Experts of a small language model: 12 layers.
Below are experts of layer 3 (counted from 0) of a mixture-of-experts language model. Rows are named router (the router's row for the expert), gate (a neuron's input weights, with its number), up (a neuron's input weights, with its number) and show model dimensions 0-255. Each number is 500 + 50 x the weight over its row's rms, rounded and kept within 0 to 999. Numbers have three digits each.
After each expert's rows: a language model's description of what the expert responds to. This comes from a sample of Wikipedia text that the model never trained on.

# expert 14
router:538481459561513509432578584508507526490527500506516470432458380525400494555430486487500584553534543449493496531559472521495526519457552466444559441581550571416498445503546529428530545516548469486439493433441599513577510554401531405397466422437580487437423519482532434433517517457433441451580532441436553515553559507500495507545525431533563455474431466518492529452447479487505449422549503466503512461419410519460574520578572450580577545493500578431544455534409537581513477479470527555471446485570378480569514549468524533557513468509490500443459546440615440474560487537420534535451501453556601531445557536552464552545476474509499585495472475471501532548523563426500516562527548534484434474558536546502448417490583510414436539433429504436549478512566530487403427525488504
gate0:520557496544472463552502550572505491525503479413466433505486411575447503446562499444527447582489472441512548567582435525458473503491426438464476518445560507579506539498541524493601483560594446547593567439456436516478448428482402570548534525493480494480480530492506541491536495530493532506432481557437518420459498464545498617451558539475515499542549400465446482474548542493572485453508472468448440537583464548448488528538494472411478506526470474575481435470411465589478528529508523561462498438563440555534625485454462544518331628471377525488555504465473519498514612484495455567459577497608457534533557533489482421524519553391569484470484446434459480481540443448580551477523432559543442458519514537595474609541546490475537540460515493541537517534505536503374508471451536
up0:497445557509494571519463547637570553484507472553469474431451526457467535448483455470528564532445502509518464556509539455468466461439487499500503493466536483539516455499480489366427510494424578489584468531422425513447536447535392572552472437474462492491470558438522470465462495513413447462444550477527501513494512533437449494488570446539545442554545418572558513493476519457493522472511403524498467511590454447680446499511436474471426543502457509534491468497484488443521439526494537467536518634635415445493438516456477591514599619582497563529515520484451460481474544508563578484613501517490575452456575529629472506417418558456539451540437495442461447627549481484532531571481493560526520520449463475445487513451544460438473449405504554474537499487504499386481548490445500
What it handles: Score and range dashes. En dashes, hyphens, slashes and plus signs between numbers in scores and year ranges, such as 23–25, 2–1, 2023-2024.

# expert 29
router:415527482463550457453542574578482516471447549561475496562478462505406475544468484473557524459453441621453508556485457440513499613495455512461530545555577437392482441448473497502479470395490535591497493454411446573506559539527533534428546393485507438554436449547591453475440438585537469532541539486525502519504517460515442440498498604432602424417503520426509536577434447433456554451500497571528504454526523538523485574542507492471489426480473509494452481483518452529417501416490412474490515466517496501485502499493633515605453539578572487529352420373450442461437472464458458438502452544511511534493520572496543452588520495494525597498510524545566511473429496462436558509515488515476446485487584458520578442499452571482478472531599452498515504542487571527430554559538423
gate0:466454386492423464459408514598508564505451529400622543546583503468470518510532557514476485570479535511523565507471459455490532471484473530482491557600497559464489464514505422490532416523500569609451594460450491483455491518552570534629408567459562411482469547506422325602484492472551496535384506478535578516507489462418513529504465587532538463473549504526505481506517535483525510478526518518427521558481539539475446518527484437445542477439527480426465471518616574519478554499540481468536424444572546486512471610554556554521483455484594519511475539498529495474523465517478512525470467580508412551465593379401554451554496451448513511495516438599485457468490490454469494501486511571515503440536496464588479398454474496563523570452525536521422575490512583400508501498423446
up0:532511438542477584507490561504528506568474588449525423442483426466566582514469512519528482502506538527575539480474606570490554431531515442451564489420447471533450434456484444501484531397570474516486525524448513456473539414410462524493574502448549500445481558523463541560366473555462473497484541457519468499608476515548474519405552557455511520512575497502498456517438447586449530458515490545521414536515585521388473513510582467504507517588458526520441531592532588622551564498502512571562481498496416511463381549597483422494548397528568449379430551587567561523486509570489516518484467527522438527540509443426551544547526476480434487497503462507390603456432512503414515465544458498455470528516527507488503464469514462496502535423408481551429466514515477440495360498540439
What it handles: Word-initial consonant pieces. Opening pieces of lowercase words split by tokenization, after "the", "a", "and", such as magn-ificent, intrig-ue, fo-am.

# expert 26
router:561486496450500429483542524514479419433515562591480500468601481422469544493468461575559498517496499538524571581527514486520463488493545502421565541491522471494466598464476604425450437420563520490453564465478501528522552577512458547505525566555497460525460406577511509526549468516534433443558473426420487483425494463522437451542407473449532517420490589556458583450523488460547475535478511495501544466506563599462463554488379470463562497453574451523485451489435376447532467486452585514405561554578470485537498548576531497499519535523503453569510453475436456523437536405503394497499472491498524528527580539461483488487399621535424490452453500576454599440475444458466586475455478493397502465439517553478542499538445553444554477540542537584425604532508449583443552554582465
gate0:513536459425451482560505496438502431487479487530541539494511427584490474500538553547506487600451478522570496496411490441462429477527506383488529505551569451551498510489458524469531482444457432503558536437438364520507411490511466498604440513599411470463502430573477514478423460549514485486538614585505501444442479443482588580444507510498530492517542501551541533538564557491527479471595569484460445541516593493524479490451409611479486516501507480501497472492478498467522518552504464508486579559547514483456453575451493472431470455453496401509586497549464536574444529407537541494514561394571579547479512472478519506502503556624449581433460524532537498384449450443525503444507532561479524395426507485562488629579541533554517534581537436582531536439532446489469579451631528
up0:498496523540493455430597446570517529507477535496536487443488495419539471447393528476508501447494536475554429547510481449459548340441492532581567439435480456504601377438513425482487509499480503446466464463532491600517594446399538569455526484423381510511554559517570488453457452492467509486587537536538579411521464648416455590476533501513576444534502466458521505567479560484405545502494512465616509428417489456519388505436574513466511489505493472455510544552545517446551482487475585504417509425483490509491476401497440563565547478494455445505513520435478576528445517470519462517498486501498596497520418457543551536459558520461537457501463469552501506442442420521489552489579581572521516497474418466568465506598538478485479496459468569528513577532476437468514505408558410
What it handles: Scientific word pieces. Word fragments and terms in biology, chemistry and math text, like nucle-ot-ide, protein, receptor, LaTeX frac and mathbf.

# expert 6
router:550477495504513435428511539497442427468407419560494431522500479582508603531446506524530531489525501498490409508507545484507574485475522523455569486439506545467465452526515518478439461471560451471545464401354461527454512495481456406422564413461565466514464514455470445484483572569537538404518469465568513592564605546521459449479483462490514491440408456553421473455456468593451520472423566551489602521492536526411529482607424451495512563497524423422494542550453514496542456485509491555460450530557423446587482539498588543592576492551599479523358465444518443475504508568474513476463460582501532457396465588484458542522465547513426527471565527461453527479552513541498516510505516444484455501464540525460425428477450489552578442439513503453476580554603579495397530533453501
gate0:455554507412438573579470492548485433516502534339547475527467560573478563387481534534569470446537511417431556501494437643525581432544440513550500554482455406510468473496430489592485454499447497464506564403466460449485452502544504507537446445471505591417537394551583515509537453452498462477504504478564473413524525434584419516513458517461435492510455439508500503455413465485520460459411422557515558458602437527532536508466415393524461463462465497528441528500585451463466502449441458499523547459518532520477428506452503503528461492536453466476503512468457463495516591460498604497472520482534495505498420462536436505519481380398502547441538521522500526550553409502462532466535564527495460435370501493557374496483518430494565517541476573572543502519580518579528443518445510
up0:584529429425536517572474512471508497434420476442511488395552465447384472543395583459580464510443513431563555440527476488518499467497492457559541484476534500498433556466540510440468475497559462420565534541505548558485555444566460482464456523534552421540544577505474499540514509450442556480453488631501452440414471543578510462552521622499464425378606436522580443528565526565511403475509538505481533562499570487553541447501444524531431509440555445491499493716434582503459428555501511533480516449504467465495474502527521472493513566507453503499518462492469563520453548410520569455543478441495547522521536472521466498498410487446459452500459530490539518474509502540504546473578533427447523538582424463445416441518471507521462572445448466462444394517464433426549471598541488
What it handles: Media titles and CJK. Tokens in film, TV, game and release listings, such as the, colons, hyphens in Blu-ray or Ant-Man, and Chinese/Japanese/Korean byte pieces.

# expert 22
router:558491474503554502466512477514488466466603492509459575528427621488585546444538521483536477479463455436511511521553434494418482439555528506548514465482467509440483487498583501456422495466431436451534416550535444449409498430599439476529458505489493548440517493538508521434519566500532513500427447535515526498463490464496516526602436588558525523491525553576521561533508466518535452558395431563589443546509463499547542489523556531395416482399566529503554433551484518549541501564613544424447474481391449580513485463544465518481517528508468433493679408476448499466461532473481441418494456430529464535578423518506478410446526482460555477449562465490525507496420510500517481442492533536554512487551515593466505586447507410419515518419474485554404467585431487382570543487543577
gate0:537429507505429450537506479469577377474540528561571527455492544532553547522449541427570595443446487510490518478496491543474465469444514499398395577484566517450464477427464466579482418568463466534503486426480513506551502515454497458520508492352482485453475400476560519419446479506563534497517532602467578471493512493499511470476532415578460457428525560574507474486461515492368619572553513515481419408522570478572533479507484603528472392463539500507548517426519502493494582583547470453462448449461522534396526431456396554370535534525542598456454522533449502511503519514550489627480515455527540528625489479488531521553614493513470445468536494613523499448485491477563500385471547517597474528511509456452499515494547504504477515502577496523556524521491481490519395493470473
up0:426477513498459471440472486570503505444451437520443420484471532569552526482540531504565384537518487515574602566429526474490550578490500332572433476484467502489408440458472382541416554487409483506488492519518530517386604572467554417532513573405525557456485544506555511480553521520423575541410557499499493480578512459506523437456481563590531496480526531514432514506526450523506478450488508517497522443469474462478543502512458496535584375493513405492426538489429495474491617494428584592481545466436527575555554514538452558430430480515481521384548482568471451469496463434487480476429470444501507595535583483455465529553487489482484552472485517517584465504518513541555574502484404488545480515532431474500491477532460531361531461493524537407459515548557454403534429440462493
What it handles: Middle pieces of names. Word pieces inside surnames, place names and uncommon words, often after a short onset, such as Scr-ut-on, Gl-as-gow, McG-raw, Bl-ed-soe.

# expert 30
router:549434457517523516413603578500461445442421515570529497492444416505450505578453494447528511528503465483475436475564528454567568487434545425398534440559528544492521493521476540436413430486499424507437524438494487572572551575457520495400481444460598432543424536479547428460463530589542454416546529445535552512550586454569481481516471489553560499473536513453430473469437498527411479413515582482515570499431557531466566491610493464489568450483498518452513456552414459518507468448500497511447482499568389434597454469469512576592546544608600460446385495428545425474460490572409501525448422560531549552430503605517488531553483500493430546555489426503460488503479519475510465543557462525540506498454450444427532416475469534541461486541508529472558531524547484480459473572575500
gate0:456557513429534480503480470593473457498535589485507390557477447560523561478410566488499521447556644448505460511424462456545462493594501552593493485519449458423452522449542523562423531577465591509428504496493579449457476544523535476607459521526503529543545454468533497469572516560503495497490414504491498599528557592488434486479501473407508531437518517463564575508474512501521462572454542519494519500560545551438562576454496535424498481498504467619490519568529518455426447499418454474468496523459450513368604504521593564497539443448499520469530443531509458464487525514508574646482466454569578466499455543496441465485435507533580477402444466538534461343471511556485440475563477556521574500443454478514559537493437561395496479510478539507434452389481520521473558451498564
up0:435503577537494499470494544515437576509464460433582548405491497495601383508453505504469515488436447469548387584461515559635527459539581521479416572554435431443506518597555604466510512483474535444597477541517521525473532559514524439502495520569467537417513529448497514517442483404485468485438519514463480465505470497475536538510497541545465510505574541468509532582468530445520508475429646472449597473549409509512526465508440614526563414392580455588599465459499477465513504523525589503428467561522548496540494549505444567536457583573571535552488539552561495463439417421495470504464406427564529545488553522460532585564420461566514515536452518482506557543498526564503442502541584530453600510508473542498453541541489530479516468513549604491463517525455459477404518503550530
What it handles: Name fragments in tables. Capital letters and word pieces of personal names, codes and titles, often inside table cells, such as Diego, Cooper, Kastani.

# expert 4
router:484542524489528584457545551568420543448457492517437417451458531433471452563459453431507515455440408518538554436535489535521527433447488496477421552491464442520444527492610419556493425545485513554475507536558493492584510550463481549457464564486558481488448569617513534507512554477458496482476581520501545558595548462560430471515440428448455510577510468471426486472546554534470378526480483504463463488540483544473502462564594566422523500568498540512527558493462465524432548443491449466487393469412563576506585588435478483505559573416479557489444516552566456488533472555484571536454540481503462501511385430530533451428487565556523458520533502424472573489448508573536479451386443597434540506451431484528483446490543454473573607450516513454561534534548426428480393436581554
gate0:510633525502523598534485529624510543498445521516458531499481487511464540495555503520473455533494571559507513528450518528553398468639476543581608572548420536455428539477507438415469491521428597500528553496518452537506477478606467551544562388545457507536488586439515541485611447447517496477497508440505524459452495542572433608521539489404461535492493437450398531532490518444474434381423590380510485502464507536524551593531525480612568462533482458507525477464549513573510427476417526539461399533530430432500484635467455505509504526480451537498511544489433463506440456496572478545474503473447522533553555460551472559397454456480476454502454526518565471483436536434508494518401486519471542574444456543478481499498495595478530501403430520487426487509546552518518457532557517
up0:455528439555592456485515445369485409527439531541389500556586444587448615446537516535566487584424478472486493502510493500506510438523478453512526487484462517412531472589458568551528464492496494441417568431512467588516517463467437608506495473568520468520518460510627481492576563502502545473508525458447532439624493516556519526507607548547389514520484491483514562488513461512405418437608483467483524388454570553508529489567486524576480474497445495503586385432465510495465560521502517509521533486469454404509473425495529510447478490535514469486490474562415438508541474538469478463486521556500499480467557477500533516506506401522469410544444464440489522514617553429520569501534507453556511475502513507500472465523497529558548443437461557481566538605466491405504637637537557
What it handles: Prepositions after role nouns. Prepositions like of, for, on, from after titles or roles, as in "Member of the Senedd for", "responsible for", "Commission on".

# expert 21
router:430538483534546489404564574528485444417467469523439491454457484469484459592451558473549501550559411423544420561488546514465521508572593550413461454589473491540484493473428544454460450492505473480376519567489568480485516447469548573431474491536536469542486530496505464555450563466533413451530509490492561608500554523508467488425482488480604501429429540559484453439515497568416467430551426419502565556491448444471477506509525504536518459512415473402522417464449474456467442545519488553556492537540461421504546526490589564529447512557533464531422538445537495474431501449434450536495537506508595491516514604523539420473486479476445406511412545439477500461605432508573563536566514488576583512422469409452492488631546555433480534510579542371517511521524521535508425543508544
gate0:483533577390434514518451485481490557457527503486453489503544484597521433542551597599484609607555528477431446555612550593480440437627539487554593471549467492479480452472628495451487466428527482548488436519553476525487502448497458556540460553506542525620515496562540526505480550483526488529436429511534521505426512451446603392426511538510464427459488481516377551493584520455501434536538528488434419516524403550510551452471614484531546470446531420494542526515493460503596478515456427519542524445503510495470553589460491478448518514583490533546490448542508423450497491470661396505458413575539555536473561423466530457553457452478481545563435503482544529531525509483488503545475563483479455542526504524456428543597526450445492563444551489545540507492501470465441440506483482
up0:491432514490496592520491479476463473598501452537568580543530550412520407442529501505530531512539540570498560433497579499469554444343474462478553404555544510519462443560444594546477516573470459396602513396531499515464493530465458419518471552531497460471514465499500584469542516500606464454471474447545398495577464556462560471543521509499506526529479478487530408440523521532507493510529550529510532535531527442577541517517555435453501462494519473492576495379437551518448528441528428516454543522537510536604492481446477442540494454471514508460394423435483493563489492475425622502485533582457558532399475524527431414468512496497427538451480557537473490461396444517420519613527444464465477442469467481497521459422536505460519421490456582483461401497482537515638618438446503
What it handles: National and organization names. Capitalized words in names of nations and institutions, such as United States, British, National, World, and RAF in military unit names.

# expert 13
router:465521469388510492483575540601475494470468636589518534458484559468441408569491492479502452506517478570484491484505452542606493604495578488425581520532464542396481543473533466402404454480545477410569525493452577553487492501593549526498497472526550493559492477486456425521500478605588426525512478494535550581539552476534395546546474477452533452432573455435543462481400409513398490533492454548496467429448467496519446622555561465604519463535566478550442454534441571498410497511479444499520492389443456529480504435542599528542420487561544529509569545486513526481503469468464408485424391529484500441497455543479492463552464512452524418527564513539543526476523498562391409523459492469469505539540487521566515482559454545485555461434485568512498501550533575475577534484476505
gate0:522542470568533486456493543499541507465549565524508574467471488512599449572484422580520401495461438484533535565461432489464528444574578578540509531463451550472488502502484459514587487437595567530544538541499482523533530480561573520521447512507527568510495517543501518453520501451487559564407486521533467525457539552590482407482441501516472463488491484499472484511510535469471392554405511543556493483440491509534471517524592512481512438501486439480499528474568434468453450523463456473460449512501517447494485553500601504388617448468466547446588431420505477542422457368337548476463499423459453416524497398639618597458596524473554493581557452546521508558528616513590520526603511519482408490559430541554453525492499489547520525495467495546501554538522546500535572444422486
up0:426529588438457554497440376516523454506417471478481530442472503598557525490516510457349407531567533554475490527599434505467507523406516394530577467439471517488523495580482508408483525460610457464472603499457561525465519455463470461515486558456606489535458506520478450553540453499546455542449424503528495580462526469549450558569505549499501517475461412441502508550426488497507559598561506454486482507492495547460452523476480518577514520518425461496507459610527526439454449481406473464587541396504541334500510502526526540430528409386524570572491506520466594539576581457453502483429417506445542519485502577556483504439466408493476506462469490517518595540468607497421483480513489517481538530613477512534530494482548472499446481480485563473625543510506468546499467543516498
What it handles: Mid-word endings of common words. Inner and final word pieces of ordinary English or Latin-derived words, like be-acon, presby-ter-ian, ens-emb-les, Alexand-rian.

# expert 19
router:446535439498564527560456521489566529543504462551478508463506478539443459507464436446463533521534435504519510405393525460480504486474497487622432590447466541592453537469503376566540564439447472548469583553498471501416537449507527501456500612537418435487561575534471563530586568532396555435538559458461398464446501530485438496574545530465458440577452509447528525479458469477490457457485486556517480477432577554575537444522486605493437470427421445565517487426504410507452607438473454401586506469429524553515450454562476527416515539457395588476508519572575538551597465501509498494507498439417522504531449537522555492461468535540502439522416408426485492479491549576446534532520497445483482505445612506520507469481496410487546444506468485523534505533462487571623482485520469
gate0:533556414451478586559548468518487446461531456564647462502538586451566562564517477398448512548551533542482494564465607535600486387495532469556575545482508539456451439477592514584457623508421505424541532471516496496529458536432532610511464472526513410553541496518432474482470494482474531556472458490470475603501471514449481536490476471430518417483359462573513505501441587444561514555495517521562480486551393578544522484537494479462498463528569520479554519425484489516540509512446436431492494520423565411495489492525501552555512429542617488418473504459509450483518475528569465567454485396441500551516485509538431551512404473441433607489583503604561495488452512459464467459497572451453563524397469511505497472562599475505515537515541483559485453570494513482568452499518558
up0:490539551541431563559506580434540486659564511507544498548475540466469518442497424516487446542484466612376513471531533479526500463554543465531525430492531518552472563443490523541459416456507480452496522491506491483516438594469508539490533549475455468517509592522570511443453571457466530582435450541490499544568491565510490500498437498508524398524551527498633477468430592502554482543407493460595470442542464576522579400547387540512565554533476496482420426445475571526599488439518488473465523412534534464555459549471476439417488473569534477487483479516509514525512428439504560548449489518568548596514451520456561378502480475458491509433504502599619490423496434572482447465427456506514485486496492519492459453468532558521521399568521454449546486593457558506583496378559443
What it handles: Clause-linking conjunctions and prepositions. Subordinators and linking words opening clauses, often sentence-initial, such as Before, While, Unlike, when, which, after, until.

# expert 20
router:535460465477419440482502496508548437525578421433510507564464549568574523561554576525459500513431453525558519493512462450479525440562572491580555427472462529493477498506550453519466495480517423413566450476521443430538545497586464510513497445482433585477571437459525491476554419478583569546469413452473542444474487498503524519562545571569564479536542503528479478503445509537497467547457437507482476484555495460585473433415479497511423485483563567508534558553469413535491511430510522557556420429443458576515436517517558517465409528538335592534704568447429496544427521504510546457558539442517439504546461457569454489439574530488510448429551577527475524474504571488500455481534560464549478461615521519478515549447533489506476488493483406544448452541502467383573525522433597
gate0:480434440589488431542563549534455463579565510396454468457591541576484477508586530542518483421554634579502494473527458567471508534447521560428494456496439549528472508420400561526488537501489533403476483495498525463482468573532599557457522531534388370466553510508470548543382547505503517628487489484487460514499560572564404477446506490526578493464521513503469462475507468378520495526528456427554537441506476546536530446456510580508491485552566501426430533501473474522611479449547545440518428452447502584459513556570540457543576514489409489557438497495489505462532514479478554487526541480510467507413521514530462424510480398574436493536531418526556493639584471486596464547565458493604473505492522496492486399472491554459445458546511520499531510444506443546560593466533522
up0:537482518448500408390451550551489516438542506521541494493548495585475580526457467525520548585462389497502512570502530408581454556454583491478436612580562592443540523511531457508444502508474528508431511493432408472504522580509511510476384405536510536501444462544427431552385465601570512501486460485451470489491581444495454555522517593545570509473461493506524522562454456509454536508499465620501501477579472484493474552496477500465512574491425402522421475433479589566562461512482502492488502496415485417540489463561440477525534534444584529530594601489464487552496490556402460501514492449566504486380521420448517558553547387478539549513551515392465435463487467489524460572468516554489490592506492523548502410530467508506482583554568459544473443504529556408561576491538471
What it handles: Mid-word name fragments. Short lowercase pieces inside foreign proper names after a capital start, like Sh-ig-eyuki, P-ered-a, Tr-oll-hättan.

# expert 17
router:566466470569484475536468567473455543597441483459528399581511506508563547453552514436564603481503450613503469415451463566527598502477422471486559460474507499531455547548548508518527403500581488541600466504378456474482466439420545488517507508466466595507589488441543453504473510485458438477523501497504600571558383499482457463551491440478552532473547435546523460521586553510535497562486450499542436529502528569441523430489556468500412555570579442423497521544551545576577501552439507497561570507489590496444518488591564422481489502523473525442558495448547495477491529548558515427437478533584462521438421514404480510473554505563513499559585466563425507514502448526471501431530507501432577555496525578501447509452448482601426431527467520524427594562500562490473436559415428
gate0:477476483580460597488548589448520572488524544514564520439577457416555435450498485505499412472478481481488490490449445466419567499495451563521527447504508496575483504499435486428499583495555383478453539477576495575507492503466451509582458621579552466507543552539524460472559523455501519590488426390470452448611397454500544519484463526520543449500601335529525434483450507385583475478540530489527478438488443453417475514440533524456479479602353531468512494521473487433410511509431491522512492543413500530461536584482564441507522428478435544471488528519435489495575524443524562487508474444543474477488617530439447491508476541511523429617496503527445481458451540558476459483461599527468549499437470583456545531464506542462490459557434390445479559554468504574520484487455490
up0:486472558486523503531482418575421462435527494573561583444512475489530616512432604542523456562525560526586534553563453476498560476464475500474464496585409389515486499563474561398538466409564497529538490499443509485490426393467381440487507525497512533558538546518514453572472516473591497548506496482528448488505572556480553569516572485555529483477530552495476452546518522561448480457519486448616509439410482547516541511498500535532532405476538568491419514585475482418504537420473507592437507341474552566495634542495432531548472455497480485532489419567412590624575454468490509502527473564538471518496553486531452463475490471501452572506515506540477520437435487476569613561591495560511479438536442491568583541520446508539528516507413557555477532457515555444461495493559506
What it handles: Film and music vocabulary. Entertainment nouns such as film, album, song, series, episode, production, in articles on films, shows and music.

# expert 28
router:480475473574433438529450508463504489454512571436461468572427433550497409493549481527506538405492525462389510470490510591522520444414442588474456538443490518479564533439580582502534430545446500497437509575548587506510522509445593571551507493477550527522543539459525495544492482441504489600554468492494529525449430374498422448433561481487507568561492527490534494571445505385513519489541472479570400464483523430462554488393439497473514579595531531543532513474474581598486468533463652524466545552539546461551508542575425460579547480514593512534550536570484445465541598550538495487531572492545372476376495437423451532449534442451512509539476438488517583508454464551536430466536514438460495570540483485461461527466519430534527424534476457548531471536479542451509547564461442
gate0:500613481514485482549516562504517521522584455469577526539413496546633520548486452531520445523540513442544545477511474445476507438472490433569462552510460577578532470462532441453454478462518543489453523483514608335424513474518496534511560503563508436497525451619432468512470447481499442467494563576545569496508506509457542499529552569455573560502577487537467451493504509428584475537541430585564418536555500395510500469491482485529421412479521404511548566492497538503510370520520456479598533552545526475442452460540508465408474474477557536522499522475513497437505498544531586510438496462456421487461517485494453470569383395441525471550431519504488532564523434489507520404493596586580434518501558529533442437406557360526559504497529466519562550471444580576502441472472550
up0:422518481506552529517516544482503501495541471530494512548455459509510505521504488491454464464624542549479528678554617482508571588412538492455430503507462519550615606447437463491467509486435553414574523544496482474445400513444527528558515468544517457456517535487516493468478540534508430459545460534525530573547470497460456480489544481406544543471495564477580562487432523437545427485571553490477561558492503480481485525569458579429480485541506522451466492534530486533563525455531422472431513392519506539606439520553570528432509518501469512557471558447483469484464557678556565453599502527574534514472483623471505501430548416469470555427461492594506460454553470528529479513447392543397520427539569454491501599468477531520424431514507484556509493398481480479554467472603563
What it handles: Sports team vocabulary. Words in sports articles and tables, such as football, season, scored, tournament, and "represented" in college team season intros.

# expert 31
router:440550504431433570609476484576592532557478451428475459555568546479541467474574564547438563543524517543569450536406540447473420604492480460535448509519592409502453470518580510565469575550542531466586446460459424519437522493569522524534555562489509469465445571478459474505517480492442580541458545599518484447468437517427577538431542514495469494535443540459504550425564501459527525529468411551537520488463412556463489570471557522520476581497535511531448566397596455462561446482502518564562550434460529502395547459437503452466534458477519488485537547463410593536600460477549519542523545503514563433481530394537495526561434590457463522485471463519535487586456555437521570578479435548545486435443480495486566499453538497447521566527477549499526532413405435455529452415453476
gate0:505513455476568514495607611396471498561554456540501465462521477505486493510459518494444449493564556498513533483450518504478505463494466480404496576416423456514528457559529538368513452514463432553575511484485542504513456500515542467511427460430528385456488553458486485499541395485483512613536517426535446511547440474471585479521466509370473521558449449527549422478473487520559468627551447584529499511570568431508471474468476546436524486535522603434434525423465478486516452427517542474586496591527431582543399457518519613531500506550469529466411573523552529515470563471508504513573540520469524564544596533494541576477570494489430512543575463427472500442382545521538540514574407469500502537440470549577483451500572521446543451526563387473434432463460526492488390484470469
up0:552483577461543503476589604454533464488537531495459500469444589518580516585530572535478473509493441462504493475409501443452507502501465403520443531515490540481462519546522485448441400455488539443513514517595398456462592540523519443457515415498434431409462599411471491509518492433487534596556550523536457536501515540412445472387419482400475634539503512533586474461540598481571451499578544580557496446606510536528407474422497525546492490507465551512531530443502494522492521511503465514509514585469345515492496490410522596471526532456486544513518537526401504547541498441493489523644602459495545517517515518529485479508470513418470476546466556515521500488537531521442496471548432582542498591539413596533516502501476449445511437515629490513496522568448495531450456464577548
What it handles: Line breaks. Line-break tokens, especially ending table rows after "|", and after headings, list items and sentences.

# expert 2
router:571532427538414587458591416453411430582501490449553469574410470438532411553489487368533517446541541548464441421539565530540541468452395508417449454554454560518517495443500505474542483548513425463486441445496511563499538442541573510439530462467547418571555507464587438560498502446434508564585518508460547585483492427494516555470520463575572528449546519496454502518495485535459546561538481496515479514400440568431478459561529508475551455564567461549466443568435571508494463523528582531509577484448503492549492454454432527553519487572479419560446512448513529449454478497499493541588439570492504557465566488471438553562437508486442545559566536547493615447507545492460555602579544510465497454458556472448541456477510562424505491544608576457537490484474444464436494555575428
gate0:510461478459520532508499540536448521534475525622538486450487617521495481454447539507439482503560613628438495483539482459490518520536433503472521572509588467547484461576448478564419528565526469562517550518538480467528570465599497480500594494456482516428406528498477616500573428613536454498524496465639419525465433527493484498531453491493423576503577602539521571505461465494524524498433484434484473474528493479421379529429485450464520483493521564501439424552533464647504423505519524463515453468501569538573596511544518453498502466487521427573490579508444549387473475481506532605451567439514487551515564550471560557564570460490474489569567515520446604585478460466478446506546487532533475466469500484490454522540469454588497529520395533517380547509522540462573521461544554
up0:483518566605485482545457529475523537470533599522456501477611487527443465466496522502488395465528501454387521491498431522426418525408478467450438507459442475499485519391393593378500417477544618477413506560491484619544432476497543462453482517434536518491434484567510554551502566508454504528524492457492550473522545478443474552585540514522525542596439492465444451496514549501448533490573518563605426536501476434487518543508523516487528428392516450460480438537502469416494430471535515548471523481406520455473512449507507427474492528499435418536522499513350563618518445579532506415462418448508483471433537580514415467574445440458498450534467521490497488475478495563514522483517507522564537420619439504525542446493478517479464603524471441422526499575375468486446489463526483
What it handles: Section heading markup. Wikitext heading markers and their words, such as == and === around See also, History, Personal, plus table divider rows.

# expert 24
router:539434454521521509410606583499471438448408513561525493481448412508448510578462497446528505530500467489464437475552534450569583488433541427408532436562526538498526493511469545435419437486499432490436531426501488561577552567452519490394481447461598424540435549466546426455451530582543468413548526448537555523543593462575479487522472482551555506473528512467425473481436492533393489404514584478515566497440556522472567494617491472487573453487505517453507458551412463518507470452492499513454485499561388440598474463462509584599538553602599449447409499417547437483465496566404506526442419565530561543431506600519492524550488509495436547565475436503465477510485529484512458533557468530541495503449467445432540410478479534544472485535508532463555533515559475489458474580576498
gate0:551510595414412468473471468447398506556491519495530578485512543541509610476611551577511480457458465546473433491477551565529481497439548461390471542470489541520435526535476531574547470466484477408474515494435539587496569486568528450536567511452435507419517477451574486557498587539393521533512627570630537496493411477416512483595513519476518462496506457484535562440608468471533449492457493600562512417446493560499449452508525433524583551559551506547544537532591542501477442511557499476521468525511595533438496483414535524398492493522503402489495490497548444551526412523487626555551477469499496529615508471597484524539482530480454418471483398507464514488473521442482470535501545477540474534519524450675544473461500472511498543543451500484406488549506501457561527508451447
up0:484550462490445569528485460541528454514542490430408488473475522375484487511581545457444518561395456431514550505545491507512536587604529494503511477496514405518594551449558478500489444521525544509497521447475550523432510413461511572446638497507458534569553487548495435544503500427458490542479494608460535525418603508575475564482559491528504394512393568552390518491497477477494448580478409463520502586523569423389460476454521359562462466568500478428542449508427570525403438458474492618513507459534549558506448419486518471497477454520440511519439438558510527503581540522477423541475472555443483526603518560474439520419414551505494397500505475433551480539520573517544525416525567570482537546468567511505460534503556488474492539518498510552439477485496564554412544497499495
What it handles: Table markup and line breaks. Line breaks, table separator rows, section-heading marks and closing pieces of names within lists, discographies and election tables.

# expert 12
router:469480546450593541444538545549434427431517405487516588549517440414438524467468461497457493502605445519454460419573523480591581424435466403404462460491423519543507492458501543554506585565468562534505508443538578455509512537449486409416436437518502558483461586492412500470495420535451514517461564450553436551554554575570571421442430559515495419519428473587470381432461564491471492432504565487493565427556412409534498540565494517513521433471422512497496455597503557443511473550511450534542510503545405460484426443501482442567462501541513471568416513441444535493489576491472504537556445501467497549518553453545451468546494489439477452590486504529490475524529520539473502469544478543534474436494521550527576419464520527575424571470473534455525577492466507517404424429521448
gate0:523518457527419503561548482482502595534434481554463538444569548501500489491554523462485474500493554542411404486571548440433592539472554468572522608424424430527488471406504482518514471563511470564469547530534532420372507476592583519543527467420426542586493457537489459428584458426428548530570650440457444444461523543484511449477435487601491495513468539603553553504434488559494536489395555505415582502469446423494553479488605475482528441532469505485500492475466594554556559482445456536390455474472454523484582544444484474476510535512416460544548551450393531516506492513483484534538450481590565484494450510483452460461489402501550531478465440537465479497516466528437411518391418464502528554435553502527515484527483500478533426569506500372500477554490502483574463503468512
up0:485461524492461508473562470415513567415517517433390491547473431444505509533467514506522559459585594541483394557496494526524422551582429495539508505492543598435504561572500476480455494458461540555525408442487452467449518621525477463455542447489470558470479492501501388524467427522436504498554435486514479519525470453497463470558461545446453506536533458613406561426423466572463476454504512494489476531486422425513467536518495532520398441496537446525535535486464481508527463465464535544561550537387451414427517457477524493482462448491514552451540446587438519521410510497606609469444449479449553615410475577495496560455584540528503548559537493495435513526513432433489561471432550634430512494531580538519418538549501551491486402457423576542525519588495534501522506527562383
What it handles: Table row starts. Pipe characters opening table rows after a line break, list dashes, heading equals signs, and Preceded/Succeeded in succession boxes.